Experts of a small language model.
Training: a variant of Muon for the experts, 270M tokens, 8246 steps.
Below are experts of layer 2 (counted from 0) of a mixture-of-experts language model. Rows are named router (the router's row for the expert), gate (a neuron's input weights, with its number), up (a neuron's input weights, with its number), down (a neuron's output weights, with its number) and show model dimensions 96-191. Each number is 50 + 15 x the weight over its row's rms, rounded and kept within 0 to 99.
After each expert's rows: a language model's description of what the expert responds to. This comes from a sample of Wikipedia text that the model never trained on.

# expert 22
router:26 36 54 59 34 63 72 36 36 44 42 13 31 52 60 41 41 46 42 52 50 74 48 71 69 47 54 72 78 19 69 43 60 43 76 70 46 53 41 74 45 19 41 66 60 40 63 60 57 68 58 43 43 72 54 65 54 36 74 46 56 87 27 15 39 43 30 38 64 70 29 23 61 46 64 44 53 57 39 19 22 55 71 37 58 49 53 63 23 56 62 36 51 50 43 76
gate0:17 42 51 55 36 49 42 42 26 66 09 30 57 23 47 60 59 64 56 06 46 52 32 70 71 50 47 71 68 33 55 47 48 47 68 40 45 28 63 48 87 45 49 99 36 56 68 57 50 52 66 53 43 56 58 52 31 39 45 60 35 58 77 54 57 31 43 47 30 37 55 69 33 46 53 24 61 38 74 43 66 57 44 48 64 59 34 52 34 52 42 43 51 56 62 52
up0:51 51 38 40 60 86 53 50 65 45 83 47 47 66 58 69 44 34 48 81 21 24 48 43 40 55 76 45 47 42 26 40 50 66 32 51 51 64 32 47 33 56 51 01 54 41 43 92 62 48 20 64 76 45 29 31 56 51 60 41 65 31 30 75 37 70 57 62 58 65 56 40 34 43 54 69 47 63 37 45 44 56 51 51 32 56 52 41 54 22 42 51 54 52 46 56
down0:58 62 59 56 69 16 37 62 36 57 69 58 51 57 79 46 47 32 34 42 70 54 47 47 50 61 49 45 29 76 27 76 68 24 45 21 28 37 59 43 62 58 41 44 42 28 42 53 37 47 45 59 55 61 59 31 37 72 41 55 31 66 51 49 51 64 59 50 29 20 47 20 67 56 83 31 38 52 44 39 54 45 42 20 45 42 60 83 56 43 49 51 36 33 49 53
What it handles: Line breaks ending infobox lines, the preposition "to" after motion or transfer verbs, sentence-opening In/On, and year prefixes like 201, 199.

# expert 39
router:51 31 58 53 43 59 26 48 56 58 33 60 35 70 68 31 56 59 67 38 69 63 40 17 64 59 52 65 66 27 33 57 43 49 77 46 46 47 24 58 40 42 63 39 58 27 18 60 70 62 56 31 43 50 45 54 63 45 40 62 42 67 48 11 41 49 40 45 68 55 49 59 60 32 75 36 64 46 58 38 52 44 36 31 30 33 62 64 47 69 40 35 63 12 35 64
gate0:40 33 63 38 56 55 43 36 56 14 51 44 41 61 42 59 33 38 59 29 59 55 64 50 50 24 38 54 34 66 62 76 45 20 49 62 66 21 55 42 63 59 47 51 48 34 50 63 46 82 25 49 35 37 44 28 19 88 76 23 59 47 57 39 57 68 58 36 67 49 59 79 63 25 33 29 32 48 63 59 68 80 53 37 83 49 46 46 43 65 64 70 45 27 58 65
up0:76 40 38 35 28 71 60 39 65 64 31 90 24 50 54 23 57 41 60 56 50 63 35 38 53 65 43 56 51 45 41 76 57 26 46 69 62 61 49 63 44 50 32 47 47 61 58 49 28 60 24 50 44 48 64 40 80 56 53 48 44 65 27 25 41 69 58 52 78 41 08 64 65 85 39 36 30 46 45 61 74 45 49 25 71 51 63 54 47 43 17 50 47 54 65 62
down0:53 30 46 62 50 61 59 42 60 50 62 44 40 55 43 40 72 65 45 32 51 51 62 24 65 52 36 36 33 55 69 35 58 42 82 44 53 17 52 62 72 56 57 45 70 62 41 59 46 61 54 53 57 56 44 47 72 28 40 69 49 41 53 50 48 70 35 81 15 57 49 61 24 31 43 56 66 72 89 41 58 22 41 27 56 80 70 39 54 46 40 46 47 54 26 42
What it handles: Middle syllables of foreign names and words such as ar, ors, ti, mach, plus the conjunction or joining paired alternatives.

# expert 46
router:23 52 58 52 38 57 57 64 66 54 48 50 33 74 69 37 23 36 33 27 59 62 30 56 76 56 91 66 48 25 42 25 20 44 77 52 50 53 44 50 56 48 71 48 70 28 41 65 63 10 70 25 55 42 57 39 58 48 45 70 43 71 43 17 44 33 47 32 61 60 34 69 61 86 79 23 45 65 56 20 43 29 61 30 26 59 43 32 24 68 54 59 39 58 23 50
gate0:49 47 47 34 52 56 59 62 63 45 56 49 49 32 39 41 38 54 50 62 45 60 36 60 47 39 38 27 30 41 48 62 46 27 69 71 38 52 46 64 32 46 53 54 33 38 45 45 48 43 34 54 40 24 71 31 43 54 34 49 50 72 54 46 41 23 56 38 56 56 78 46 68 50 58 28 26 54 63 71 20 54 54 30 56 85 23 20 31 25 53 68 38 27 76 64
up0:36 63 63 50 72 70 41 71 48 21 65 60 71 56 47 48 49 85 67 41 58 67 71 23 46 62 50 47 45 67 53 48 52 43 24 45 54 43 65 62 32 58 53 82 53 20 50 93 20 53 67 67 46 47 23 41 60 42 64 42 48 47 16 15 52 49 16 52 38 60 29 20 60 71 54 46 46 57 63 85 66 49 57 48 49 40 79 32 55 63 36 72 39 47 43 57
down0:75 58 20 18 48 68 50 51 69 67 35 14 08 39 47 69 36 40 51 25 39 65 40 54 51 60 31 45 60 53 63 26 46 48 56 33 86 50 55 63 50 79 39 25 56 57 45 47 59 38 63 21 27 41 54 42 30 40 64 61 48 38 51 44 65 74 55 56 52 64 39 57 59 53 64 67 44 59 42 23 52 46 38 49 22 44 39 39 47 57 54 18 19 47 40 30
What it handles: Apostrophes in names like O'Shea and quote marks, prime symbols in coordinates, and "with" after verbs like met or ended.

# expert 38
router:18 49 56 31 55 63 64 33 54 33 56 38 20 78 49 53 45 65 49 32 70 85 32 51 70 62 71 48 43 37 40 52 32 70 69 56 42 46 34 54 55 48 39 35 49 45 44 41 63 51 11 58 30 68 41 59 71 52 42 65 54 43 57 27 71 81 35 45 57 53 38 46 43 65 86 36 58 38 59 59 55 65 72 28 31 49 55 54 34 45 44 21 67 47 44 82
gate0:37 62 57 28 60 62 60 55 30 51 41 40 40 54 63 53 03 53 68 47 28 39 72 69 65 40 48 36 40 47 41 68 51 47 63 38 43 40 44 52 45 55 37 56 53 58 65 58 36 17 43 52 50 58 82 52 85 31 00 46 29 49 26 60 57 59 55 43 55 40 52 62 39 40 30 16 45 52 68 52 38 45 45 40 55 52 49 38 55 46 63 59 30 55 76 59
up0:72 52 44 68 48 51 44 66 66 39 57 65 97 76 47 69 68 34 39 85 62 61 27 44 17 58 36 54 41 36 57 36 47 40 51 58 40 36 48 42 46 51 50 41 68 35 48 51 82 62 55 19 39 27 62 36 37 54 69 52 74 44 33 54 22 42 37 64 62 59 51 26 66 61 26 64 42 57 55 43 55 12 54 48 66 52 25 85 50 63 43 43 64 41 35 37
down0:32 51 55 50 53 61 68 61 65 47 43 23 67 51 60 63 42 55 37 12 37 46 50 55 45 53 59 63 71 29 41 45 68 45 35 62 51 39 71 41 27 34 51 53 59 51 46 69 71 36 63 38 65 54 52 45 43 65 52 39 82 56 41 44 30 36 51 68 58 64 69 77 65 64 42 31 55 80 52 40 43 28 38 19 78 30 64 82 55 44 71 51 43 32 35 51
What it handles: Standalone numbers in table cells and counts like 10, 180, 000, plus comparatives and directions such as longer, west, high.

# expert 50
router:71 64 46 74 47 70 42 36 46 67 54 54 33 42 69 77 42 78 41 51 54 68 64 74 51 46 72 65 60 29 47 42 60 35 55 47 57 56 47 57 54 38 33 67 51 28 45 86 37 45 22 31 68 87 48 58 14 60 59 35 43 43 46 38 61 64 26 35 54 66 56 53 48 64 99 38 37 50 41 28 63 48 58 45 54 33 72 54 54 46 44 56 52 40 29 44
gate0:33 74 62 68 46 76 54 26 56 45 35 45 59 65 69 63 55 47 12 49 60 57 51 77 47 31 52 57 36 64 60 69 50 16 54 39 56 40 43 41 51 54 35 58 42 57 56 43 65 57 66 51 54 55 82 43 40 45 45 30 33 51 46 57 34 44 55 43 36 46 63 35 45 59 55 32 44 48 40 28 66 44 30 45 32 47 26 50 46 47 37 28 55 55 58 34
up0:41 59 39 49 63 76 67 34 74 26 46 42 67 73 38 36 53 55 22 23 57 40 57 50 68 48 56 41 72 64 56 57 41 41 62 42 25 59 07 21 94 37 52 70 54 35 59 59 52 50 59 53 65 42 41 50 71 46 52 67 47 38 61 44 62 61 16 68 49 29 42 26 69 39 68 27 83 45 60 45 60 59 37 45 49 51 39 58 47 42 27 52 48 53 38 45
down0:53 33 25 47 33 73 40 49 48 49 33 85 46 62 65 55 41 73 58 48 63 48 31 70 49 44 45 31 72 32 53 42 44 37 37 31 37 59 71 49 67 53 58 49 40 52 57 49 82 67 50 65 40 40 27 59 48 48 74 27 42 43 15 58 43 54 47 69 27 41 67 49 34 48 65 37 46 69 06 55 49 47 35 39 59 51 45 29 38 47 45 42 28 61 41 55
What it handles: Definite and indefinite articles the, a, an, The, mostly after prepositions or at sentence start, followed by first, same or new.

# expert 11
router:51 48 31 72 35 83 39 49 47 33 48 54 32 58 47 39 35 73 28 52 57 73 53 42 61 50 76 62 62 24 37 16 46 35 78 49 62 45 48 46 50 35 64 54 34 27 42 69 40 39 49 46 55 92 66 69 61 62 49 49 51 51 85 20 31 32 74 69 32 54 47 53 46 70 35 47 48 50 34 31 51 57 50 31 47 54 67 50 70 53 53 43 62 55 14 50
gate0:45 43 57 26 36 24 65 54 35 56 66 82 62 42 78 27 53 57 36 43 58 81 48 55 52 57 30 50 44 39 53 54 54 67 82 68 55 49 49 42 29 46 36 53 54 42 25 77 24 66 70 64 42 70 31 56 63 47 54 44 42 59 35 35 76 47 39 37 57 58 43 47 90 47 16 42 51 26 71 25 42 16 67 45 22 65 49 54 53 54 44 26 34 49 19 64
up0:38 66 44 69 70 38 57 60 65 44 67 45 69 36 39 87 56 37 51 33 28 20 52 34 62 60 57 44 42 45 52 49 28 38 45 54 30 54 47 29 69 34 47 34 51 50 65 49 48 43 62 34 55 34 67 31 62 21 33 76 52 49 71 68 61 62 44 45 59 74 32 17 39 59 41 55 30 53 54 37 38 50 46 44 53 58 62 44 49 56 67 59 20 83 65 62
down0:31 27 57 60 48 45 51 52 55 70 35 35 41 57 67 50 59 25 30 44 36 62 32 64 14 52 29 62 55 58 63 66 58 40 71 61 45 54 60 63 83 39 47 72 38 58 31 42 60 28 47 51 48 53 60 46 32 49 69 48 21 33 70 72 58 62 89 29 41 45 49 54 43 60 66 48 46 88 34 30 55 54 49 67 46 81 60 72 50 52 73 23 49 43 42 63
What it handles: Year prefixes such as 199, 201, 194, table pipe separators and numbers, plus "played" in footballer biography openings.

# expert 44
router:42 46 40 41 65 54 33 70 39 55 54 56 38 61 62 58 56 56 50 48 39 74 64 19 28 42 65 47 65 46 22 34 41 28 63 60 49 52 50 58 55 64 40 53 79 18 29 44 71 30 36 49 54 71 38 35 59 92 22 31 55 75 29 44 58 38 53 31 45 77 52 57 41 64 45 61 62 53 32 33 46 50 75 30 20 28 67 57 32 41 52 51 44 43 28 33
gate0:64 58 56 38 45 36 22 50 34 43 73 58 47 55 33 50 33 48 45 55 35 51 70 37 26 49 52 67 52 30 39 57 49 40 43 32 22 43 41 56 44 64 45 90 55 54 33 60 81 46 35 45 43 79 52 60 42 37 33 51 60 47 55 60 64 41 39 74 43 50 48 58 42 42 36 64 52 56 31 32 52 78 41 42 34 38 68 72 43 37 19 28 65 68 49 28
up0:34 65 73 69 74 46 20 28 50 65 60 63 49 63 78 59 68 32 43 48 28 40 49 28 58 72 56 46 66 45 26 51 50 50 66 40 34 40 62 48 53 58 57 89 43 70 48 51 65 43 35 52 86 58 36 55 60 51 34 48 52 39 47 67 72 71 42 70 58 45 66 54 52 70 50 53 70 39 54 57 42 69 52 55 59 42 57 35 36 15 54 41 66 50 51 46
down0:65 56 24 46 55 45 37 47 38 45 29 40 44 51 24 40 33 57 56 49 61 62 52 52 56 39 42 59 21 66 72 39 36 40 32 42 61 57 62 50 32 29 38 43 51 61 27 24 72 39 32 60 41 69 78 45 69 43 41 42 41 62 48 37 49 41 35 54 46 39 06 53 56 46 47 54 69 56 72 56 54 41 55 49 37 59 21 32 20 47 59 66 69 57 69 42
What it handles: Month names before years, dollar signs, colons in infobox fields, and relative when or where after a place or event noun.

# expert 27
router:37 35 67 29 40 70 40 34 46 15 33 45 62 48 60 44 36 63 46 46 67 75 28 31 54 36 72 64 58 32 39 47 26 51 63 58 58 53 51 69 53 33 30 58 79 28 46 81 62 05 70 48 55 63 29 53 70 51 88 43 43 83 44 44 47 32 50 60 45 71 36 68 48 33 49 41 48 52 42 32 53 35 61 34 51 60 46 52 45 53 48 50 61 34 21 44
gate0:46 49 63 52 43 64 34 48 74 40 30 65 39 67 40 59 32 28 44 72 49 56 26 49 56 53 59 77 59 99 64 39 20 26 30 42 55 49 76 50 61 34 64 50 68 52 47 59 47 45 58 44 47 60 50 28 50 27 65 43 45 38 50 41 32 58 73 40 57 47 32 74 51 45 38 31 50 39 60 82 49 36 34 79 74 49 65 50 54 35 52 42 52 56 47 59
up0:27 56 58 44 49 60 55 05 47 35 23 48 45 58 50 40 29 41 49 45 54 66 37 53 76 46 43 77 32 80 57 45 27 29 45 39 55 45 65 19 50 26 75 56 44 46 44 41 67 23 53 30 59 59 47 35 39 39 52 43 22 24 43 52 38 37 69 47 50 65 51 68 72 38 45 63 41 40 49 67 35 43 36 67 64 69 86 37 61 50 37 43 37 52 58 42
down0:39 24 61 48 60 25 70 43 64 88 58 45 37 43 67 48 31 51 22 26 43 63 41 43 72 41 87 46 58 58 50 42 58 72 31 42 47 45 32 31 35 64 58 29 34 61 58 69 44 46 71 69 60 75 51 65 30 37 56 63 51 54 56 52 47 18 49 87 56 62 50 52 58 54 50 76 40 26 68 66 58 53 53 61 60 77 58 49 36 54 49 42 34 54 38 48
What it handles: Hyphens inside compounds like best-known or time-series, en dashes, table pipes and percent signs beside numbers, unit abbreviations like MW and sq.

# expert 9
router:38 54 65 39 61 69 63 40 58 18 24 65 64 80 38 48 41 70 45 25 72 75 60 40 59 54 47 66 43 28 23 36 53 26 62 47 31 38 39 58 41 54 40 48 72 32 57 37 61 22 32 47 52 68 60 55 76 43 67 43 46 58 57 08 55 77 26 47 58 57 27 42 57 71 73 47 77 49 33 45 53 53 58 47 43 42 73 57 73 53 30 36 65 58 48 53
gate0:64 49 45 06 41 71 38 64 56 71 54 66 48 37 00 65 48 48 69 82 33 49 43 38 37 42 67 42 34 50 63 45 65 42 22 64 36 57 32 38 35 41 71 56 49 84 63 41 42 49 52 24 54 60 62 36 64 33 51 62 34 12 51 51 37 62 34 31 24 46 58 68 84 48 50 63 63 51 25 70 48 54 38 55 67 75 23 48 47 43 29 50 46 71 49 50
up0:35 33 64 93 64 43 69 25 38 53 59 44 53 47 69 13 56 58 36 41 56 28 69 61 50 73 39 63 62 76 50 65 43 30 81 40 63 47 57 62 60 60 37 34 39 52 45 60 61 86 43 76 46 83 59 79 26 67 59 71 62 54 46 38 64 47 47 72 57 38 41 32 39 71 58 59 39 58 45 29 28 58 35 45 32 64 63 54 31 60 71 34 55 10 22 33
down0:84 78 51 73 43 59 49 51 34 39 37 59 49 52 58 54 47 47 75 46 37 48 47 68 43 71 49 55 44 64 49 61 78 66 34 83 67 55 60 52 34 69 64 51 45 48 50 44 41 47 46 64 45 39 68 65 64 40 30 60 44 26 73 39 59 36 44 54 54 53 34 51 56 63 28 28 34 47 74 44 78 64 78 55 60 40 52 82 37 46 35 46 51 64 68 38
What it handles: First pieces of names and words after the, to, of, such as New, Al, Bl, pent, plus forms of sell.

# expert 42
router:25 44 34 26 45 62 55 58 63 36 40 42 42 56 49 43 47 54 49 23 65 72 42 68 78 49 70 50 86 30 55 48 45 46 74 31 38 60 59 53 58 48 51 44 39 40 75 82 33 15 37 54 51 75 56 47 70 42 45 58 53 61 26 13 61 63 54 52 51 49 61 74 47 38 89 55 46 43 62 52 28 48 31 37 40 51 58 44 62 63 41 54 40 67 22 51
gate0:16 44 62 27 49 51 57 68 85 58 40 39 33 81 44 37 48 57 42 42 67 52 49 33 65 59 62 60 39 56 53 66 39 55 41 12 68 47 42 56 27 69 74 46 60 47 43 69 39 88 42 72 57 54 40 52 54 55 37 33 24 49 45 44 43 59 53 52 67 63 58 52 52 32 44 29 45 43 31 91 37 35 44 30 22 39 47 66 44 34 50 24 45 48 53 57
up0:11 43 58 56 42 44 42 58 95 33 49 31 49 47 54 51 58 60 66 44 80 51 55 40 65 57 68 48 29 66 58 51 62 60 39 19 41 49 49 53 39 53 55 67 57 66 20 61 50 95 34 82 64 50 62 34 54 23 35 22 31 38 55 34 58 64 65 31 62 52 80 49 50 54 43 41 34 53 53 96 47 46 37 35 37 53 37 42 36 39 44 34 32 66 41 63
down0:40 44 62 45 40 62 59 55 47 48 48 52 36 33 78 50 52 40 32 61 19 15 63 35 37 60 77 46 66 76 69 61 69 81 72 62 57 76 60 42 32 72 57 65 44 35 73 39 15 29 48 43 27 40 44 59 65 63 46 62 62 55 21 18 34 50 56 52 60 59 42 24 48 39 59 75 53 36 43 58 58 49 37 58 27 68 58 38 58 43 88 48 46 55 44 24
What it handles: The colon after infobox field labels (Owner:, Label:) and "by" introducing an agent, as in certified Gold by Music Canada or conducted by.

# expert 31
router:36 52 44 43 30 68 36 41 47 50 46 31 35 50 64 48 31 58 48 23 51 66 43 59 46 40 61 52 57 42 46 15 54 45 59 38 36 66 37 69 52 43 41 32 52 27 46 61 53 16 46 33 47 65 40 59 61 40 38 58 52 69 30 18 49 50 32 45 60 58 35 58 49 50 74 38 67 58 42 41 55 40 66 31 40 40 55 62 62 68 37 46 50 57 43 41
gate0:28 48 72 54 68 45 45 67 39 37 50 47 52 61 45 26 63 61 36 80 63 33 48 36 67 28 48 51 34 56 73 58 26 48 37 51 74 53 38 48 37 51 63 67 60 38 59 48 52 66 65 46 58 27 63 54 53 51 79 51 66 27 58 87 58 45 31 63 53 84 51 52 68 40 43 67 78 41 24 54 52 61 41 26 42 60 44 56 79 42 35 44 39 72 72 71
up0:65 61 44 56 47 60 64 20 68 69 37 48 33 55 46 54 19 45 66 30 57 47 57 64 44 80 30 50 68 36 31 64 60 79 53 79 45 40 67 42 62 54 34 46 48 60 41 22 50 53 38 64 31 70 62 78 63 21 40 34 20 53 35 32 53 45 32 33 51 35 36 25 29 62 67 38 32 33 46 50 71 31 52 75 42 69 53 54 39 69 73 45 82 61 28 50
down0:47 56 31 36 22 70 68 32 41 51 55 68 62 39 64 35 28 60 51 46 35 27 56 39 39 58 55 41 48 38 39 52 79 60 53 82 71 28 29 63 57 41 63 52 57 42 69 60 41 82 50 30 63 65 58 31 72 44 44 34 33 30 67 48 29 70 60 65 36 54 58 22 39 41 64 62 25 30 65 61 41 40 38 41 57 70 28 45 43 59 25 41 71 30 53 87
What it handles: Wikipedia heading == and === signs at line starts, colons ending lines before lists or tables, closing parentheses, and periods in numbers.

# expert 54
router:33 29 41 42 38 80 57 56 40 32 60 58 44 69 52 65 32 59 44 54 75 61 73 43 51 50 71 60 69 26 46 38 63 44 77 37 37 57 31 76 37 30 14 45 72 32 40 61 44 21 54 34 64 67 59 51 71 59 79 46 45 66 82 21 55 65 37 64 54 68 46 46 61 43 80 44 37 38 37 28 30 31 61 42 29 49 76 58 44 59 33 43 54 51 45 60
gate0:72 63 67 33 44 68 48 18 31 85 66 70 49 60 60 39 43 63 59 71 34 41 43 29 70 35 53 36 44 41 18 55 30 48 42 35 55 48 30 71 59 28 21 68 71 32 49 46 29 37 45 33 45 45 58 39 94 46 04 43 33 49 44 68 47 57 40 76 52 66 14 59 47 44 49 64 50 45 44 63 60 48 40 36 56 30 47 46 41 67 65 59 35 38 47 59
up0:12 42 48 59 68 43 48 63 62 40 39 42 41 24 20 33 52 49 53 52 62 45 47 38 36 49 56 24 36 48 39 37 57 47 63 69 36 29 56 78 52 60 78 29 46 76 69 38 55 68 61 56 57 30 24 41 51 49 52 72 59 40 65 38 45 47 62 44 68 36 34 55 51 39 58 61 64 34 58 66 38 51 80 25 39 32 39 48 65 31 41 53 61 63 61 40
down0:37 73 73 39 67 74 40 48 61 18 48 50 55 44 65 59 48 33 47 57 50 42 27 66 52 47 57 70 45 71 56 41 46 73 73 36 67 59 49 47 50 54 64 30 51 29 58 53 57 44 67 73 72 55 66 57 58 41 67 62 40 51 35 31 39 65 40 63 64 53 73 32 59 56 46 56 30 25 40 35 38 54 36 54 42 29 60 56 34 54 71 30 80 32 61 26
What it handles: Digits inside coordinates and dates (41°49′), mid-word fragments in foreign or odd names, and words after a line break such as Left.

# expert 29
router:57 68 57 37 60 82 66 52 38 49 56 54 37 63 39 58 46 81 58 42 53 69 26 49 54 53 61 43 59 28 23 61 50 34 53 45 56 53 40 54 53 40 33 62 46 21 56 57 35 28 65 36 45 70 44 40 62 51 49 43 41 72 54 22 42 40 42 51 39 52 25 62 39 50 90 37 75 45 29 14 35 47 60 58 32 53 70 61 58 80 45 57 74 58 29 43
gate0:55 57 67 23 40 35 54 51 42 62 56 44 53 42 61 64 41 52 74 49 21 36 47 47 64 72 36 19 58 60 38 35 49 29 30 61 42 51 48 48 46 66 34 32 43 57 36 37 59 54 58 40 75 67 57 39 30 40 26 72 73 74 52 40 36 36 50 60 49 72 63 57 79 49 54 65 53 61 44 51 65 39 52 59 62 18 44 53 50 46 48 56 53 42 25 66
up0:73 51 39 33 31 56 52 41 72 52 48 71 40 42 68 25 74 34 53 27 53 30 34 84 74 67 37 70 24 62 80 48 55 47 47 44 54 51 45 30 61 11 34 80 48 44 46 74 44 39 58 64 51 71 74 52 53 66 36 67 35 15 40 61 45 48 72 38 45 41 31 53 31 45 48 19 45 35 68 56 54 36 65 79 49 31 46 35 20 71 17 71 63 37 29 35
down0:42 54 13 58 40 47 28 38 18 59 62 45 56 59 36 40 79 73 35 26 50 22 45 37 55 72 52 73 62 53 58 93 36 62 59 35 52 53 49 59 47 33 65 54 38 53 43 44 43 35 65 53 35 51 56 57 66 39 47 65 39 34 44 52 52 92 57 25 54 13 75 03 64 52 47 40 53 61 51 39 40 48 41 46 33 55 45 54 58 53 57 25 50 54 26 82
What it handles: The noun name and similar words (term, writing) after the/its, plus hyphens, year digits and word-initial capital pieces like De, Mc.

# expert 62
router:31 17 62 57 42 54 73 52 58 39 40 56 29 71 81 48 41 75 42 60 68 65 37 70 67 57 65 43 63 21 45 32 74 55 55 46 64 52 68 37 56 37 51 53 40 61 52 47 49 60 41 48 64 85 54 51 66 59 44 38 37 56 61 19 51 47 47 23 59 66 54 22 19 61 54 51 69 31 40 40 61 53 56 37 40 51 50 65 54 40 56 37 56 54 21 43
gate0:49 61 29 35 44 43 33 70 79 20 47 63 46 37 46 44 61 28 59 30 57 32 52 51 60 39 68 50 54 55 67 53 17 41 37 33 48 34 54 23 69 55 41 46 41 39 60 65 74 54 35 41 51 24 63 43 47 41 32 31 61 76 68 61 46 78 41 61 70 50 38 78 60 37 36 39 58 48 28 79 45 61 38 57 18 69 63 37 64 59 38 52 22 52 55 70
up0:31 55 29 40 44 62 59 31 85 50 54 72 29 32 43 34 86 35 59 55 58 40 42 42 72 30 68 50 39 49 63 58 34 57 30 26 51 20 37 41 54 73 52 87 58 54 61 60 57 33 27 58 46 34 32 66 68 45 24 59 79 66 58 56 45 78 54 43 43 61 60 67 37 44 30 55 43 50 52 72 31 52 37 42 28 54 40 52 58 72 31 64 68 33 58 57
down0:48 54 46 47 42 47 43 51 52 84 51 45 68 34 51 51 74 48 36 46 29 31 50 66 58 60 64 53 49 39 36 41 23 61 44 38 32 51 64 38 36 65 43 58 64 49 51 65 54 61 47 44 46 68 52 66 56 82 59 62 77 42 62 48 35 65 45 33 38 79 39 56 52 51 51 61 44 37 68 36 47 59 69 54 49 48 55 84 52 26 45 70 43 59 34 71
What it handles: Year prefixes like 201, 200, 190 and digit pieces in dates, sentence-final periods, word endings, and election or following after nouns.

# expert 48
router:57 51 65 34 28 74 19 40 60 50 54 58 49 54 67 50 38 52 59 26 59 89 43 45 66 50 77 42 37 25 38 28 44 38 73 38 54 80 20 63 39 43 60 53 65 25 52 27 65 60 45 30 58 87 75 38 63 57 37 18 45 64 42 35 57 50 49 48 60 57 43 47 39 24 74 41 37 41 30 30 59 48 62 53 35 52 66 46 50 49 51 17 36 41 25 60
gate0:61 67 46 66 48 40 41 29 52 76 48 48 51 51 48 72 61 38 41 57 40 53 41 38 47 60 54 30 52 73 46 50 55 48 75 52 48 39 30 60 70 72 32 86 59 46 47 15 48 48 54 66 49 52 46 56 40 26 53 58 39 45 67 68 59 58 44 74 57 29 48 56 85 32 67 23 57 16 55 16 44 60 70 72 47 50 47 55 59 61 50 35 25 25 41 42
up0:49 35 43 46 48 48 63 62 51 64 70 35 34 63 43 46 40 69 74 49 51 31 38 78 28 64 76 69 63 24 36 42 35 49 55 43 50 46 63 30 57 52 42 39 36 44 65 65 56 37 34 40 24 38 40 43 52 63 72 39 53 46 57 49 41 62 49 54 50 73 30 52 50 65 36 76 71 78 57 41 41 56 42 34 39 39 51 22 69 32 60 32 68 43 56 76
down0:56 61 38 26 70 64 50 04 44 41 56 41 36 62 39 61 69 63 48 58 53 32 70 50 55 47 62 28 27 68 94 67 51 40 55 67 72 52 58 62 75 59 48 47 26 60 60 30 38 13 64 45 60 35 44 26 70 54 49 86 47 54 50 51 41 45 50 42 46 25 48 52 32 38 74 41 50 67 49 57 50 50 60 74 47 33 75 69 44 63 44 62 34 41 62 31
What it handles: Prepositions and linkers such as of, with, from, against, during, by, that, mid-sentence and right before a noun phrase like "the" or "his".

# expert 60
router:40 63 67 36 33 84 41 50 39 39 27 35 48 60 50 57 37 69 46 39 73 65 58 38 53 48 72 59 66 42 44 35 30 35 68 49 74 53 60 72 50 28 32 53 75 31 48 66 64 24 45 56 47 81 52 62 65 40 51 42 52 53 82 39 55 39 39 41 58 90 42 55 44 50 93 30 45 56 32 23 41 68 79 41 41 47 44 49 42 80 33 58 51 60 17 30
gate0:28 50 35 27 43 45 57 60 50 75 74 48 52 74 71 29 58 49 47 28 41 34 73 50 62 61 71 50 61 26 74 55 63 12 60 64 50 21 80 45 46 24 70 42 32 51 54 55 34 60 48 39 48 62 51 47 64 44 25 58 31 78 70 77 65 37 57 28 30 37 51 72 58 54 59 56 44 04 67 51 28 48 80 23 55 35 59 36 58 64 43 36 56 49 72 78
up0:35 39 48 28 58 36 53 48 74 40 34 51 62 66 39 32 54 56 40 36 31 55 47 66 50 57 60 62 46 58 49 44 57 28 47 39 52 36 54 51 47 42 52 22 32 41 55 41 50 58 50 53 24 57 18 40 45 69 44 44 43 89 59 62 60 30 65 23 28 47 45 50 45 68 53 54 12 19 79 57 16 36 65 51 47 54 40 53 32 52 65 40 55 44 34 59
down0:55 56 51 26 37 44 57 82 23 44 37 17 65 36 57 34 37 46 50 47 31 36 49 99 58 36 55 63 68 74 57 56 56 22 31 29 29 30 60 61 27 32 47 41 45 26 49 44 36 17 42 52 43 47 41 60 63 60 70 66 22 52 57 61 36 62 38 49 61 45 83 32 35 35 65 40 47 34 61 51 44 60 57 55 44 56 31 61 36 44 65 60 29 59 43 38
What it handles: Colons after infobox fields like Children:, Deity:, Budget:, plus "for" in "run for", "the", and election-table pipes and names.

# expert 21
router:51 52 55 10 47 68 51 71 53 17 56 39 48 63 44 52 44 57 33 34 51 69 60 45 69 36 42 58 49 41 29 52 71 24 59 50 51 60 43 60 45 34 48 50 90 38 41 66 37 58 54 62 60 71 48 51 38 29 31 30 60 59 25 55 44 50 39 40 23 60 37 54 57 37 63 61 44 33 46 27 51 51 39 35 44 42 52 47 57 51 27 62 43 69 41 59
gate0:71 55 57 20 39 45 31 54 48 60 79 60 50 35 57 57 69 49 73 26 54 60 39 32 29 65 57 64 66 63 44 29 64 29 24 30 55 83 40 51 49 46 69 12 69 36 35 45 64 76 33 19 67 71 27 44 69 30 42 51 70 21 62 45 53 58 44 86 30 61 11 60 66 25 43 36 67 43 34 43 49 13 49 34 52 61 65 54 64 50 75 45 77 82 35 34
up0:75 33 60 51 59 24 67 55 38 52 54 41 64 38 35 38 37 64 42 66 50 48 57 93 60 57 49 68 41 48 67 61 37 08 44 59 38 34 35 17 46 53 53 51 42 60 55 57 62 87 45 45 61 31 53 55 30 54 67 62 68 53 41 48 44 48 47 43 35 33 44 62 43 22 52 59 63 63 28 41 37 62 52 72 75 47 65 39 21 71 27 53 46 58 36 59
down0:36 39 41 31 63 28 46 38 12 63 61 47 41 55 24 63 72 50 65 40 28 29 34 56 30 36 50 22 69 62 29 57 39 17 47 67 50 30 78 49 71 42 77 61 33 56 36 61 49 12 42 37 32 50 23 35 55 34 65 51 43 43 61 45 63 58 44 37 59 56 43 34 49 45 40 48 56 40 33 34 87 63 44 43 79 63 21 67 60 28 63 57 42 61 52 34
What it handles: Sentence-opening It, This, These, Both; single digits in numbers and tables; verbs like move, stay, have after modals in biographies.